config = dict(
    n_layer=12,
    d_model=224,
    n_experts=12,
    experts_per_token=2,
    d_expert=288,
    d_shared_expert=0,
    activation='tanh_gelu',
    moe_layers=[0, 1, 2, 3, 4, 5, 6, 7, 8, 9, 10, 11],
    router_score='softmax',
    normalize_top_k=False,
    routed_scale=1.0,
    balance_loss=0.00847,
    balance_bias=False,
    init_std_router=0.0183,
    lr_router=0.000431,
    vocab_size=16384,
    norm='layernorm',
    norm_eps=1e-05,
    tie_embeddings=True,
    optimizer='muon_variant',
    lr=0.00381,
    beta1=0.95,
    grad_clip=2.0,
    batch_tokens=[32768, 65536, 131072],
    seq_len=512,
    train_tokens=264800000,
    steps=3549,
    dataset='wikipedia_en',
)
Below are experts of layer 4 (counted from 0) of a mixture-of-experts language model. Rows are named router (the router's row for the expert), up (a neuron's input weights, with its number), down (a neuron's output weights, with its number) and show model dimensions 0-223. Each number is 500 + 40 x the weight over its row's rms, rounded and kept within 0 to 999. Numbers have three digits each.
After each expert's rows: "mostly gets" lists some tokens that are sent to it at least half of the time. This comes from a sample of Wikipedia text that the model never trained on.

# expert 1
router:530521402416519445498491458499568506511430476487546536498536447514486443527472548478478520512477477499504525582469516544471532514478488556594493457499516536444498463534500511466452531461504572502476509515446610482507478468472459524492479517610477470473457457511480522495404485536514539473515578478442587509542517506552447554516471498480487520541448556504546559484494494582439474580507463545443517483528517536575513516533474472533590506515537516452527600545504496469447440470501495534504486508495504435512549504501543480477493501509477536506426536424548461467584534471507480393532547478548518542545478445446454540447494527463461487500504552487478530505457447455467442508520
up6:527427444499537410501567500479559495535485538504445541461508473497499497484485501562503421524505488436517493491490513480464549428472490525509610455467471541458472483444494482576479522509449513489489543471514491480544528530477507539429480530451539489485443437507501548565493575444507452555472521514511513519544511480504422501484510505485477487563496554517509485550523479446534471476474488499544478525518497504492528557523536564429498495558554482447479461539473438431500497497538599527482523518491476584416491458521542492545499454508488454514367477487538437504494508498523559439484477566483505432441445596555514500485562497468503544555522556501558546426545390459541497472493
down6:476529495480578562517588481545586510428461567473538515503580479427482494531582520422511497535452528527570540535524544514537469469497473480521510517560441522500533496580494511521454450535483460491506521579444502512557496475501478409560505512477525531426501485592474497443507471444448488510552511456510537469493497504516568457473544494482473585554515435484452559458554510427455524536491477569521568513467533558487493569446547474483488528409510444482575571462529520561507515509509511461454464422505424482571443501427545496441470460495509506480427477472476505478506522462498451519539508479555535501533517509488482500478513458495503514491487479462557486497531557425464472511480
up7:475543549466516503507477511503531492471480414518431515540450511493477487560417512460543560522484452524532479517519490548482493536499465487522606529463560414430459514517482509509521510525473499451495474562494509519456564515513534526483657515524505468501463454457541501534488492531521543493533542511538510545448474584567512447495516546513476508523398491540528454510516427515495534454486535496523512465529490491512493488450527518460552489452495484523505498474443447566529521580504566552495498431513514559464542572549404515529491491533503385457546466506522525528535528519501587475492508399488529506588509536537488506499522484546532542389525509451508477472505570520574449519483
down7:474477490494481534523498511528508530484490481541493515457613484488494500488552511526429511579475527487472588452485481473537506495471482539381462516554448546570530536548480516470498525497459431462516504533430511469509566477525485554503542562551459446551509536557495520561502541404465507444450488533573503506577515452533503479568468481554473502541546526533495478526575473501541470506522479589434500475423513555460527484499454520494564473456445491581492445483526519503488471477476502521515544436506478520529439474491472489437504452570485466493487494527456435497476518505546503503550443577531443524512441585542533505538448614505500487460405468451537524511557546482461485517485
mostly gets: " most", " Best", "See", "|---|---|---|---|---|---|\n", " least", " Most"

# expert 11
router:426481555446512521500493518533494518485489520500445543563483488484462424508496461521560479527470478593529530559514506515477464446511476517536467482494579445506528505506522449482430427550532447520549464499580590432511559423478583481493478528551487448487556498508476471543486452583478523523473510511477437506449494508524513526441529528480525474493489455539487531498565470452476462455512521561463539489566494513500494502517520529555463458488474476560516550463489571561526474497511455467448481472440497502517528492526550502482527495458528530505485435592565484569491414392556496525471528532477503482454409535479380531555506525436496560563528442478411465512529538529528477508504
up3:440434496522484541501566429558508467464447474464462517482513516486512494512461483537582480501490489488555500511403505488494538457581453515473530550489514393462470516454493495574565477527530470494548440536491529537543480519504561524526499552516456502520513549511479552518514492453531478545475469517468501527540493503494523485458539491543555521551512530516473483466501507536526555499512505566553506542460508418496504468554528474444551486522498537496492492470495469440591477489500465503468473505486584531495500299604591567507498512506510527433542524612572507514439557531478509507505504512460497507485470522460579503496476437493521504556420462543467449486494500564469499535524
down3:519466540481539490517422526469521424522559552515514548489520451501534439491505413505446538460498434584384503488504539513532577455543559528488477426470459540454494482448461449473521548526527459518470494457458469546507539500461515536491432515535493472467486516489535481463553493529602472542509504471561491537502511435418480519517522477498519516463525491472589590482463548443471549538493509498506475507464476523506461577486449503509573586432554449519485567511500532510425506439559464552432466499513503517525538483459496491522452502517573512514471489427525456469596489531436483434508492522439522494468519533499508556526555548470486414470536565493532550535513548507489460470501
up4:468529482465573482496459495400595433434521620588502483469584497556512492481568483521482562436494555459486524479476561505489518540419489558503484476494504536474578489544508491493530535521467536476488415457520484527446486467538562492459503515548498504470581529508536502526524526491432503554494511484398567491477542487498464540454528454467496508508478472387585495503475519505453460529496517454506506463489462538496523466483495448495519512507492510475491510500531466412514555536522489473556529486494553472524518502483489531565543499434522511503472453496532537530466488468453557485423497513490559441550429490457538535481445489376516444527569542514481417557501505523512563514484
down4:477476525425513531498434477507498480507469472564525489564498530479599471516507500483516460445449442469475541554536544484454522517499504502519491520535479488515476468514481498567421498447534507526541504482487474468499469502570526470551573509486467531475512488498504532479535440514530495542493573517386452476420441464518503499507465534490492501478511469470451457527533588484499451524480471427538520565528475599495494543497554511464526454539495482492523460481428524486529532492595550463521503510471504454521563462552510510571535498485394497472513488490432491530533456560400478550486576478471529503508489396531477510558582622391493500535516495415544529443508524508509479551506
mostly gets: " different", " long", "pl", "act", " fl", " open"

# expert 4
router:571553486541430518460445486472484548498490539551488441548529507477499571486508521499547480467545455461482486541515442481525474479483506458425495495537439488494497534471483459466480587468514528444462501542497444494533509561530481527483493493395532493493509596494509496449607573551441393502429475426517548494511514497491473514517478504545521532489541544534440472526498541496458554497508481471493506463491465465489483566511417509464522585573493453470523469515585521505463491558418475494503507500540485483483546534519475497533459544541438404577528483469588527508453559482504510541486484468499483535518538451541476463538508476561525420445450519498544498546521504429407461433535
up6:494489516547508501509526446571484428453490496508441466496527420481428516508483549576504496479488520464499511499499536486485562523500532572471533504581468467521490511538566566458488536562546511490466463534487526530455482552453442405563539558536471478462453497458530459434480521553497588562572480477524463481392557492517476444499435543431452460493482502497504443468485472492433482496477495543491482457407528552505513474517547443390521487542488562500529527545472509556470543520457508524546537513476563501587577528475467465513499454461523523526441443491484534515509524491584476615518532509507485563488502465544511459540485449521470471479524549441490502448472534485430518494511
down6:515545511494418489508575488492614526511467467470536448523500475554442468494474527531517480607507529521514508481441501548525535532454495504552476486566471566470521513465524490510507473464504535541455511515481510552445468577442467447457483457433528458446579470452498566442554552540530530461475454533509515496484485527515454536495549453489464453519497543506485588506527538494492509475520485525508542423563516452425535535492504492555456528465511571472468508559457554496545498511492485521476525551537514491518487431511571459462545473507468559540502527419466512415432477502428507497493525527554600439456507431528468426569536443541515471483552485600458457457549482502474501503472
up7:513547509505541476498492546527528508415511483547476408516549449468503491472583541470544426479481523439425516544542502465507530559484503533514472440478514407514441557531517461447503467443519509565452472556540537572489551575517460494532474464477445523529474551566462479483497476509508461486510499443494534463504549541553521518495493500471506472412499482511456454522561533516473500459463417438479545427543543553578538443484444510437497464500472494472533518526450529491512527599461493447463543501465524466473513399523473534483508534449480462518454503546545502437523478505534494474512534498540530504558471430510421514584499466518543407516539516478517482510428501485443435461581
down7:632478482544472450469536510425412476552512471448503560475474462422416496560509523452520497451498512526489468606496477476486509527485551530463498462483523528504526435528510468552455449528502503453515517482539504478533507551487489537481536570520544507525436547469555483467501508480515562484544533473544489544516521518469502569490468465486480508543572569431444445531482533514562580558432428475568479386555506523543519548477494529472502529494510473496493508517469521469443523484495516528477508472453503495466553449413489458513517528516502427479531488431551576500529523399464518421485488532519544431544479528498490517509489545519516551496470487506519468483496446570587529480577
mostly gets: "′", "″N", "born", " Born", "″E", "°N"

# expert 0
router:475518577500550511428477557455420555520517477417514501535420468514483489509555471488534546501525482508506493427578520487516483549531483478489531470516405520466521435540568483500510405461469486477460550451498502581497490461504436499493544524494493548455484540524465515390523484407452464529486524494509503507562416459406529448478423445461434566479501452466513463528500514491585464518491477490593474513505600525474483425461500512463539509519525501519506532510510474520534494481570570549551510534494519569469516562469514555500487472522552461521504504464523471521516514467460517510545458502537516524474437560510455420418472493478453500480459473423547513529513517546484516443526
up0:476526574475515520493485498440530571491516561451524440485575493457509540482508500542515452534495481523478492528504462439462516456508491492537472439534483504486513463519520468472528559441536545539544553532504555483460482498585427547543517545556508507497506534437481510469536495527553435498530485518460505558519476513500455494447450497570469474507489536520544519479454460492508542466576446472463511491568537470511503421458461486495578524631488565483523516550555424458464538570397446608539552547555471489444507461514533539495487492476463449512501528456549507503420551503546477538397542450503454465464527497511549551489455479500565414425510517534501438479465507473483511499505
down0:480437464454469508524516498474547462436483492518484620501489552512479507549558514511425499484470467507515483444540477426492507534500513498517504479501429442488532494496490491578493517505454525533467507501489516453519495498556493524505474478534471451494532539380516510462500528497552454544464558500484531447510436503509446485452469508477602487402592544536478560532512445479517464529641536525504466467503480502464492466518499454545502500458499523487525537463496551424496529509544567613493470455529520539555461553510541481543518527456445579461554501542438465537496584486536498475501557487569497444516593492550557451546474538450489502509508493511498390564481505500499533472478
up1:505514490480529552485504489528552525489517477538427511511496504465448511538487547487433550502542489487528528414481499547499493503515497488563528704443436460485481542550506411467520523485504516498499532570430467493473436496441517513473492443489538458461506551484537502427530514500489489518528538478451479481444473557509487556600446507552547493502501552483587486551535588509538553537474533465436582507518502520518527607500506478548584482498498506509525529551484574534464597466486460462543487478514531522499502432539405452486490529484494479500558480487535465532515434545485506486472514483530476515540470463536476466540564582462465509515521486533458487507454493459471500492562
down1:512509520472456482459537486482530493535482522448546491497484480530550496568521476515513457477469464560541510499510454530524442567512501412470449506535565509555493444477481571490476483511542531557487528471425471514516545425568378461462547512479425471536508511510496377420560494531485500495454448490517528504469474372516443486561550534437522445451504492534489513464545515493479530514521444520513485512541498490416517584497524556533563438552501448494510551434488504506486488447476525462466484518497538467534536514516498510533547454570562540532487510507479460397563519450510524472520496424508431509549474526493576407497500545429474529495483515491523552476475426529491515502467
mostly gets: " |\n", "\n", ".\n", "==\n", ")\n", " =\n\n"

# expert 10
router:446462430624474479484495478481513464533507547515479461522496513518485582454456489482434484518558510455535521457452470399450496507476537467543488533533534593552507508462543469524424485507550485538456454497486602517502437456553509455486529548478532508587479524490510546422562543471515499502577532440483434544535566508509509568489483474540512552543504458546496490535516570492468464543464588454438511481444528503481604494535550507516538484479509484510563448437450487562426484485466458459540515436511501517467449477429559466469436522509498427520497527521461521527543478470512457520501510542474457474519482521438489484454447557529521453445512549534506558507490522502548485464502
up8:485449473471464464541463494541502508532487557512503556467549464568466521479456438476532525483556552549456518491440449445500451502503558516507382579482493457511614474566518466583507518500493432568463480415546475471452440512493468484487456518505482487498584531566602489518460596521475426510502534541492482512510520507545453494461520506470518534509545546486493527497435483503539478524484517529496473540478448442491477436492391461400541478487486465386494412499512540467482442529518461496513474525533530520519508490491455478541513459567571435522522500510496577455502401516541494474447510518450461490493513505522485517502468450517447497486517491494470510536458509555563532485481
down8:460466534494554541459531540484469428507475490539439519505453527467340491493546522554481506500484453511493440472462530425449535490504480561453428539517520505451583512522485446483508518508519439452504523539475537514540431491437515464449522458444539435545534526518467520484536528466477546441501400461518445514465517522491518522509492493459554531423518546508490448488594528511471437483481488449455486465503527524530453527451511482521568539529501497475528554471497522506412476488399541498457590482445504558577466457372531566504463522489504523544526517484527497537479480522516456525492493475524444461465433431510540550482549483517507430476495448524463514489428488510467528513491
up9:490510508514500510484570494543481478469490478548471599473463535457467519494469448499484473498415509483522435544499506495492474514611518489516517542513528516488457568539502526474518548454461537460497526565549455606442461482501584550479424507486432503464486472505457481510531562545455539545485535530499511527540505490557551494536516521519492573543544491492529595600551508485508509471479478494502490485501474478496516474499477511463517516460526497490521410548471497543498563565503482470467581506491435502512473548435489466487490538585482446350506468557488559410488508529421466498558511500492521410450488416567535447473534502464470467543577569497495515477495489504549499460510
down9:506524507456541507574566548479593487431553491533506507471511486538465455523532531524520491455465474535544504480564565449500474490470452545542504486530457399519484497519497466519490483470459543498549501472434545378507546501462525433535530571577513470489467438524484513451527491548537456479498496374509478422545458499492488517487386503535514497468529540425470492478504457572531512507553491520546517462459473528478575492538461562550476520475558432483517439490489534447447488475479516508430443474495537525581497511436466547515481545475487479595496515458507440499458477436479458468490439612459517515542476516474526452508523518495475525473531512516479554442512506488471511577472
mostly gets: " Candidate", " Labour", " Born", " Website", " city", " ±%"

# expert 9
router:456462477439470537497510495500485484489563476470525453500528529545488626450428505563546477496504557449535417496503412474504512495476517479481488473498495561510494520419515527508534529515485481522543482532488516541525474570577516458479551487472540577538541463499475430523508496487455500558525471507509436479462467529525576535533548490472490446536509506599483475502393504476481518534549470458482474513512478450472538449481497489511454602500467517554481387492451494498633495511450551494499478481511505486350523476467469551496482480498461459519538534457428483437477588496518508476442474530449552523474496486531516470397522519553526472494486509513526431484536460513534481492490
up3:462445499517541527505492526475664470579485504491504538532466511460466543470487622471574515489510467526525474514465462443501520515520555520555492528542546599470576565545485525530504502467481496474505560553579488447500463532542463421546487529531433501475425484502515511464522484464407439425505529512525482551484536523537501524565510484557534483480530564511510491463432475554436475473523527487494511525473512436481532452509519477520526563566562505528482531506471462475512512528507522472523459601455491445532503503546550534571535444482507431491523560496566541454517561487545461575517469424476450514536512495536428494479501472437511474484518468522533508492548505533567514534485
down3:499588556484535548472494474486537447586515527488499498487483441517536540531497550441473529461562537523550539475520524505464525542484536471550449499460551451540477483520455455485490503576450433520439487510474467496525551489453474470554451472482488495500525475437543543452524442470487511537487504525495455494445536492545462503536469448531485564503458515536458403457489552563514495467470532538549447559621491478520474512484562428473543590535578534576467536574488471489485449457499493476488535551447446463547479536431549515519484449485508508404487454565528465383555486538462493492480478399498503452512491523505523460547510472458493487450557424503526452503512488532512489462516
up4:462519528391493446524536592455430533522506499465534468583519541509407457553507582488528549502496486482522487427488504498490472500548454475546507433508612511458526519457484569460484419479489500589505493509454535505491540379481507507489556564510482512505558438553475473391454481517472537537518523475572494482516526534521498440430546568478485441527515485509482447534457447474418412532483574490501518535442497498469552501586434453515509420500510465523519499484455549484498544580499501479496537438502469540514527503459476464494523525499486471492516492464539456485494513486568464490524529491539523579453463454504510537517493534485477517479547505492519452513518466433485528560463
down4:446474517556442425476500533483539566521459566459531448471542426475435526489514498469477464548489478541537517406553495466471478493490447599482483535503501459517486504535484480490456436500509526500472515549514566490471536487541533496504561499530552503474509494572477546543448506447538497525552457477509463456487543509530550568435517522558449485522519496451505453540508471499535479467487567466476526528493529478484531515498473525473482529485434464471458419524521538474483506557524516446454535466489533413546493420399439425429582547461474407482466521467562492472406569498537449531515520449586487508539482521481483448483476551533552494499546574482521493544575448487503562521451
mostly gets: " War", " School", " Air", " Army", " Street", " military"

# expert 8
router:510504596489527539528463457449567473518469496581568512518464517450492482547530478433386492515498465466441543426470552480529507496531516511477476574523484479488481513515486589482585525427424449489514528526399459458466510517400485453511550425557490517570470503529518502542471429454574491437495467564538432490526499513465529470466603490485514451471476530442461480503515482481512500448504563505542491483539460503543485526507516466452421468521505441477510510501461565530526562492496492568461502516471536467514459438530499532538534524438541510505520496491590577418556480524523496500484491535461479522564475500435522541513451567502484527549515501546445529467531507511518559498480
up5:586520545510461493457546441452516393400533537490487571469501508458543472506468534525439578514553491520497515455443551505522484529507489540469586477500481485520538486488499518373481456516517470480458515491547514442569466499534526497443423516522507494473500523518520516482490508525479471533526516535577421451469512389457454482527523488519437517493468489516483492503539518532499530464498521456483523566530515518468518399565524430417514541489515500497525562505434495477471488523513492509448487523551538520481520488517553495426421494445456563477579525531442493448425563445484463503547462515566488572499463500475509495490518542496453508458414533521452507554527529593489568474500
down5:483505488540477479546490461483486571518499485497511461528556489507543518524458446606429451519451452529507495500504544500489479451461442445509456449517498470522463577546527534595509568470496471427490435485540551494453537493487493479574596533503551474507493515491514479501572516502480525411489449494446467520524415519496545500539517389529567556562496557482479534481475462513515484524511444435456521545431499541543526521418446485542510517431510535440480388443510447562471443520515493445501511511463483515541470498526476482525555492541488499468438442562534488476528487480449530434404511479487507513502487501530488477550563468508535437546553504455451423464510491481458466471448
up6:443490500348518519570430514452535479542472496520462471434498508446503505492432507434540562504509466502517497503525434517510499497477486486484539542535475526508468518545516486538500519452539529543454533458506588503469395536530512562537505459482470497532490545506452530531515570456491411560461498472497483563543565521510532562503474483521502608509459468502447568543555516487523479478462496559495469502475463515422419521510470518424537584489607492520482504493537418463497460507473516438518560534511476505472510491541475492475476516595544531521476517538473503544466530498493445482501613523477532573438575522506520528541532453516552509490496524500474447494424445507536460478514
down6:454450460564490489544536496494481585436484521459521439500515516491539491487431566461552545464499469461441546484484505525561497481481485448531516506475540437498533465505465491450449540475495476480515463483512556528479485575523387487482533496538525537437514412517537441512467474541453498566477468528570562462461558545453479474562513572521482496500520509498539572440412427543497517419522499492501522520529443500442447390456543491537548540557475504509534524482497485541503449524451493485577508508541484554509486532477514479569451513467481461494530488485443417504486507475462468545535492461496511467601577508517455558495531496514481474456506378529561473509485482517598507501512
mostly gets: " that", ".\n\n", " which", "==\n", " in", " on"

# expert 6
router:452543449508495471546500509500513533452472423517394536429556563490491566504437531527475544472492516543500455424462480543619511476516510477502512493529529475461441528502452492575545493442438470468479482539507438501484494512489536525478489481416572503451502482449504556525476501449544491492477564505411495492475439533462469520573475579549490452512475468468557547477510506522444528482489511478458560482515445436485453518513475484542510464485465508556506467531522481524562472492439580527556504512470493536517474537560438507519532513512588505486533480518419505555444490557478427497523475505498442492423544501542443546550537441584540469509510457585564487516458493419543518523507
up8:547481541461524466544567552444504442562447451504472452447507525527523529507488472532523474550475429539503514502578582525533442532471483507558430479502454521527563460419448426527491493480422446541433575546566511460504578498507587498543483520524541482526550517474449398481423545474523493516508423458514517477527464476500496534469490498472522492483502585489517510485502468519509456476535574547475510514503527518536489514504533605523542480539476465449590498559486529475488455566502516492489534543447487508475523453451437470577530516550496466558463532524530524521513475498461513503547485498476470525534482500592449574532494424419514477507534450474494430475461536512569460462484
down8:500520495513534572502528513435516516532524494468469565489443559470528446488491480541512459557496503501511498463492508513479538516458516480606486558558522563571461502443496447499469506452494456513392563540543511437518506536462524532503463470502472586536481543515524482430525614470392546527536531468410487502469474493547508482511472522387526544540482495490493538522490435526467518491484508500444601494557493441533461491503517389497463483545495479488577444551475516483485498446416473480531507520516521506548503500427495509475563509516429511524512489477563489453488507438440492499479485510508558537513555478492519563534455437514433476503447495445440465465574543467552531450500
up9:546525463503569443445517476459469565534474495472478576593524498502519492468499500514545476455436524526530491502454587534522550471449472442486479554503511454475584540572447417497526496542506501510479461517526482466526496487518423584542483520452507528481539476516533560459393522513563479532557453469559572532522558439495547469463498471427538485530489508441497515510448561453551504442506392539472519477530505560519499533440530507433504476542586481475514471450474466454412542558500475510472501536487436502487507464526517488429473514531511482533493436526515464556562435483500511419506442410525521555465446503536507509490496506489477511451511545548488543516554549482535536518473
down9:563471555465552478541530492500487521550513484468447513481493476560550539474511537549460508526507549461504541501553475553557535459537461549477455473544588489449512461524517521500526446493500479545486518441491522499477460529425570492404493517512468523491445461531448548486458518518433551481474529511580468486475535517481520500493547495474415595460519567486475534515588480545505465477456544606468443507444531446493490513485534508454462483554521470537385583488467497526531532521531516491494589481502448440531521432443500542592503508512515500478523526419461529392556537516495517466511521510506477562486516475483477509425530518489534454550472457476456447436509434459448489492446
mostly gets: " and", "'s", " or", " &", " but", "/"

# expert 7
router:544507450561475490451521496511541462451488511478492481479545431459477461490518468540465461526517501488541491530481479459447447483548479531493558521459450480493523407504484475479538505533526548510492545467490462490539516463509503552437432537487501517471472493481540500554489509468518538504537518432617494506554561432447529413489451529482473545467525489501531479521563539547496530530468352504563431534488568477520521472531487517557497563447527636487446445481503469438464507453520469542531546500512513485516498545489430449482488509530393497417513500538450526478504516560495450524572532478446552444520486517471612420566541495505500461470516530430494519502520456483512496532489
up5:485491452448465501394461463488496516530506473513500522501477495573547463470539456540452526515518503475523554482485534519460515510411505518501506386506522480528512492451503585537496492511478542491505534515576515554469558435473532541539526464492494614467503451500492465564518453497493492508500542483504527554466480498515490499460541487481569429490445469482512477525452541507490512450486525474526549515428472532556571556507491531571473461532531499485509519516525496497538450526567443526541487504495502489507539399468563458626544360466501556530510526460541527546432474516496587514504448446470520529566467467485462457521399533436470504542444522445452486537501531543516550558489
down5:503549530463466497477497493537500513504487517565439533514559467505503460513487503480511537573524526490466454557454582432505513561510508516526506501570501534502488535451537597498491554523554492448486382461442550541491522532447552494613585491478543519490516539487464500531489444473479442532503520498479537441438486546531530464470517504505465489469509515452523502484510553483495524495504521496519488551481499601533586503485510493502490489456566527501468506477454502422506545526499547450552493472506439483484485442477592505521467421551538430506496503452468497519465418453519511499480582497497452459599470499494538423477470495480532474489477560445460483455412481542631553558457
up6:464464470427516567514564534472456528525512560528491533427525511447560478434561535507472535527523438535553494519505474498503507516509489470525508600455476481565523500506432481498454499553515574504439536528497556531455513490434514457507533540500506574444507583467509487484439466590454478561510552469559471527461439473571537479481554597547500541484524509547616492499599510477490527424478559497537456521487457510560597473537487487517529528539473495522516515490435476463424466538429491529517512513496545456491503520510489487470465446548490524515470515530618522495444530488494525519507486465415525466461561496436534492547559456560496478512483524500506471468499501558506514444523
down6:490461556482499511454458405485475510479439454537479500498516523509440539471484454474538470507444491411444569477486536538513449542567541440410504516555516501444485449498574566527507496492447495556534483537485545437484462530465555492482511484504516465572474521483496550493488461432466560524466482513458531496509573536527506517499495497533536466519486498441523500481439476513465476523479547534475438524525460540418458540511592455446547501512500539554424468490541502466548559538589513417482462500515508522538455536515461517486507546528461425515543419497407469508532579499549418520538436505487483565457444563490581513484491489465607544483497452469494496522484469469524447520515
mostly gets: " |", " –;", ";", " —;", " \\", "%;"

# expert 5
router:435509461389482561519509504534510493486424478504564501428535483543525482548539557515434440486476496434533565547445424519487499569509498533490465489601516515502472503499474556512535491507536540543499489499408516514500497490576471455560486524476480541531486469489531475488542568606426531543483480488512575435531486514505432499474493416505524490525514486489538480478452476548539408526591480523509489509438461491511475467529581533484465464494489576388445420475506515515484509504570456457523519523520547485508565486494520531487466512509584582487471535487477454498498563509489471494528516450450464503582443451469455417543474426534531489483468467521488508476500491537484462511476
up3:473562520467439508586519468630458505570496483530471476447502545584469484489537520534486480435468521467538489512489492542461546510548442520498479556522490414487445567412504526528480486470461479508549560421480476530471516509493500458476488451537513488539546525438518577523529491498468540518508476463547506434452531509490500517515586525498489471577489499429492490541518445392384466531456505469565516517568463488499506468531527548478473450498488475549522499567496540538466494496555495521527534515451515485526506441488491470489471504514522514405468476545577504489544416520544505479483568536394507547503476555508474425526476438533497509499469508553543540452416453493507552485506
down3:479443482466446549469477502481572521532454500454509514456451520538474470504500472443512449447558521458567526495481525556453460502504457576477425431504472550498568599432526526555523481480558463492500563449404476556448426435529550544515521459546487533549509474495542556456524518529447455520427494514509528429530571525525467456491508498539444484493478503520473472525558418508466478475457474458526484515530494426471488487490540497508492449492538522517431458511510525529517581428547500520540586503585511584478528477509474489483431535506487501433514561502447481502565531429479520511497495479484518561477458421474500466521450463511584481461508428509461539546499484507495550456443
up4:444490503554499506530482516530496510551435541443511543447470483463489551470488472493459499486449510496520473525563473511504479497459446478436527528565503501487475557469491445544546447436443528459480489490496511523547509445564509480483546503537491559430473515559471538560508450552553548547509483503579502419565447430503513449530504533500546477503599471536469528457472465475496419491539506473535515505419478474549458499541500533494430500518482471496501426493485484424488477552512550491552565528506504513522484533429564390559480531508533524510554402544556583459560488471483560518455493508444461482523481530475567459541452462530469474540491451534431618502460567514516471512518
down4:509471522457500533471476532474423478501545521552441458492529496531460536547543539447498528543499548520505590467492487511529473467572521514572497435427479535441499533485466502481502487420467529536500519489475539488497521537492546509514450538502550526515550489458462513474476538507480528482483543549469423540534532499447422503449531510500519509539476515461448530548467505513425463522459581525513480537443582481525533502504495506495462606496445503532559554458503472517544517432522519514469520531510574433433543487510548477441547401513468446539464497420509516527485480434531466548481486441488474511503543488552509434475588445424453489427521565508505473428508530570545473554382
mostly gets: " played", " game", " home", " career", " Championship", " season"

# expert 3
router:522477523517513488500478513513438489578540488438474497500453515517456455422566500568536531501518551575507459489552612555453489452449488508468532463429521461542508506418544442509453498538567493550490470512571480451448521518487511433522543482509475448493543453500465426487553465542525501494541468531452484499437457535564475582457527512490476498461534533539494453487522535477542504485473533511530494526506522548485518498413433494463545449497503484530491584453547488416469596523499463457506486508444491544502443516484487490514537484482527541513488475532514451621470476485504559540448472450525537471525588548540477510472526531414497548517508557427495414485519536605518482488479
up6:492526461477470496558479450570530471448508462507461452438515500543470528428498467444537445402489476508484409409518509489472557546486496392469558440529505510491498550461525505498392529484509495522459505441511488642544475514473507474507488482438469477516522454522520547494569520401416426548538504459496511450465388515486447491551552480531584444564503541423492577529512505498522536536534488432508467487462566517491509503533567517476507560479523551533512491505465491474482540509509460525538470479486505486492488505496448512470469463467531537511509571454433474500478461523506515537454491537535512549522458497523474479446508455456544548489477529559561509495470536543502574506459
down6:503432510527468523489536549456528466547507477461509531411578502535469510533488537557454464468543495478571506540519497438510509462512507454447514457539436491532504418513516515504521480489514546453496567452507505505500553586496489526618450470535509527476539515488490506487438555571464543483458466490471534453509501481496517487502472532455444519485510382506516480449492488541472474414472459517561483461579528507537443510583517545499534577515508500587470468428556576461476484489506490520477538538500475494504549533428497442572510490554532556538411515574529543520516534525520477461544451488357453495545558527543526524498503497459519402534537454517505469498501536538489505504491
up7:494469613551458481430404489520397535516517514485544491508513513491491525516534494567429527466528523553512519564492570543543517489514487461497497497473504505502531490447525520524489472569552507483480476531531468441515521437544580510537578486510511499521464456515557529571518414582532535498409462468559494468551536471465466543473475575538506466436506445483538460561482438418507492505527502516485536527459504479435484590492445421518525460451482561480484445526550491539546562513413474499538512488527568420487511507474476405449532498493452535512506463518535478441467495471527548434517425537458566532553492558512474512505486509506504498515568460447515499551528495530535503495528
down7:440552503487549445555526530492589422490548503450508490524531517458471480452447493481513495506558480496511517450493537462484548448459453473452526528516496506490458431542568434509509474487527485564429474482481450517475465593431520482521512516487493530451507615527496449447411531524487464459494498506454573577499457466496501446482513478516494480463506526482530489502533513552540445478489490430439522493506538496578487486524543495415475595476539475560462537450524536521474471507512420553430511492474522585513512545434539466541542463539524479454492490535522475539548505526516406531559509455519432457524616468431466491461503477529517454527465507570472535526528501419503485550469
mostly gets: "ations", "ions", " people", "s", "ors", "ers"

# expert 2
router:483453475511562456522545472492516457445562546448478523553545593499506508452420473479540480510526510495503473495492509491436516505429486433552555479382579501516486498496472455552529478568480528505524506471600469558529522547488440570521513547512446496527485502472473495522449551479515517532556510527488544541471554485453587435552496540479526545488477443461523590483475471485477490481481533445516441500458573519428468501496524491573502562502538512485498533450452452497521515460537569423465512469497476503488449520511515547455470507535528440499543543489460523469442501533480543496495563544533466472475511579500453485426509379489531580479480450455527550490465526478477521494396
up6:521519450519546496566445493449532469449415476530482476472514556491593505559502525476526548499481506532519502488454515427484471535427525503468505587440479473495520542529549435500508579496432526471527485583501519514522450572569450555531491470455481580501487505491459460519493487517541470504456427506562446474504523471511460485469472483457482478471478476477541491540380473517443493530430486566478469495433484489429446462460461532557419493540509481418498496511451418477458571561409474544502542499492485547448500446533504505489526486500554566488492537552498458510563549558533542511570554457521556523518500535500516488442544555454511507515496465518537508476489451586539449513525
down6:514552515522442581528537473520506472524501511468496525513511500432551463518507534459508519534489423427434519532460512420532469497552477500502523513498500481484500518486528551475499413574486521494563496488553566445449523495534516543509499464481439432535486484484448570474513505493488549566501437478524530459536504547449476544504445507477548474551473442518522552484524501492488449505446477498521531509580525490542526524543557481453539439452436497500503406498525494507543470518581527483524497469530557461491511555468450518494498405535502434521475522535461563429398467440468483497432528524649440482472465526528528554497513453539535555451561531457541565477490424572512542530505
up7:527528532522516545597508538471525483479488531445487496554509476476473479456429368502544520427507475539455492455470502487508492526437515449453548464478568482566549515462488497503495473525519518531475480525545435478521462501513556548495464469523585438553468457432553515491501453527504556461491507520467452539415405471553501535486612487502549418565490460455526552511439493493572466499420551415552494527526568499502503488482531491470470459524502484496499573430501468493467486561565488462520498562475509544504499494534431478450517456553485484460508515493533553494510516475506419478448508527502448479574519563551545593470463468457468505509524447451480450439474509507515523487525
down7:495441490515515504475521563520465461551517465541584504556450598499574465529472566390474389494512487475502442491504467437494482483557481470541506539493495518456476412491571432474518568482529473514584482452501417509540477489529426566527517529466441572443498489541486551487578544473462541433503520448466478525494531499542496447527434547501511512482517505569520465495493433531456488553536463497446434513480526518498467576495518529482500499544516541485512511506490512446491492521456429537514507397517475545481566553510472524533461482483568506553494476551481411485489480467458519479540533513499424423565506517505453486537518489462553485480525521497560571551479541468456474477503
mostly gets: "X", "ā", "$", "ai", " X", " You"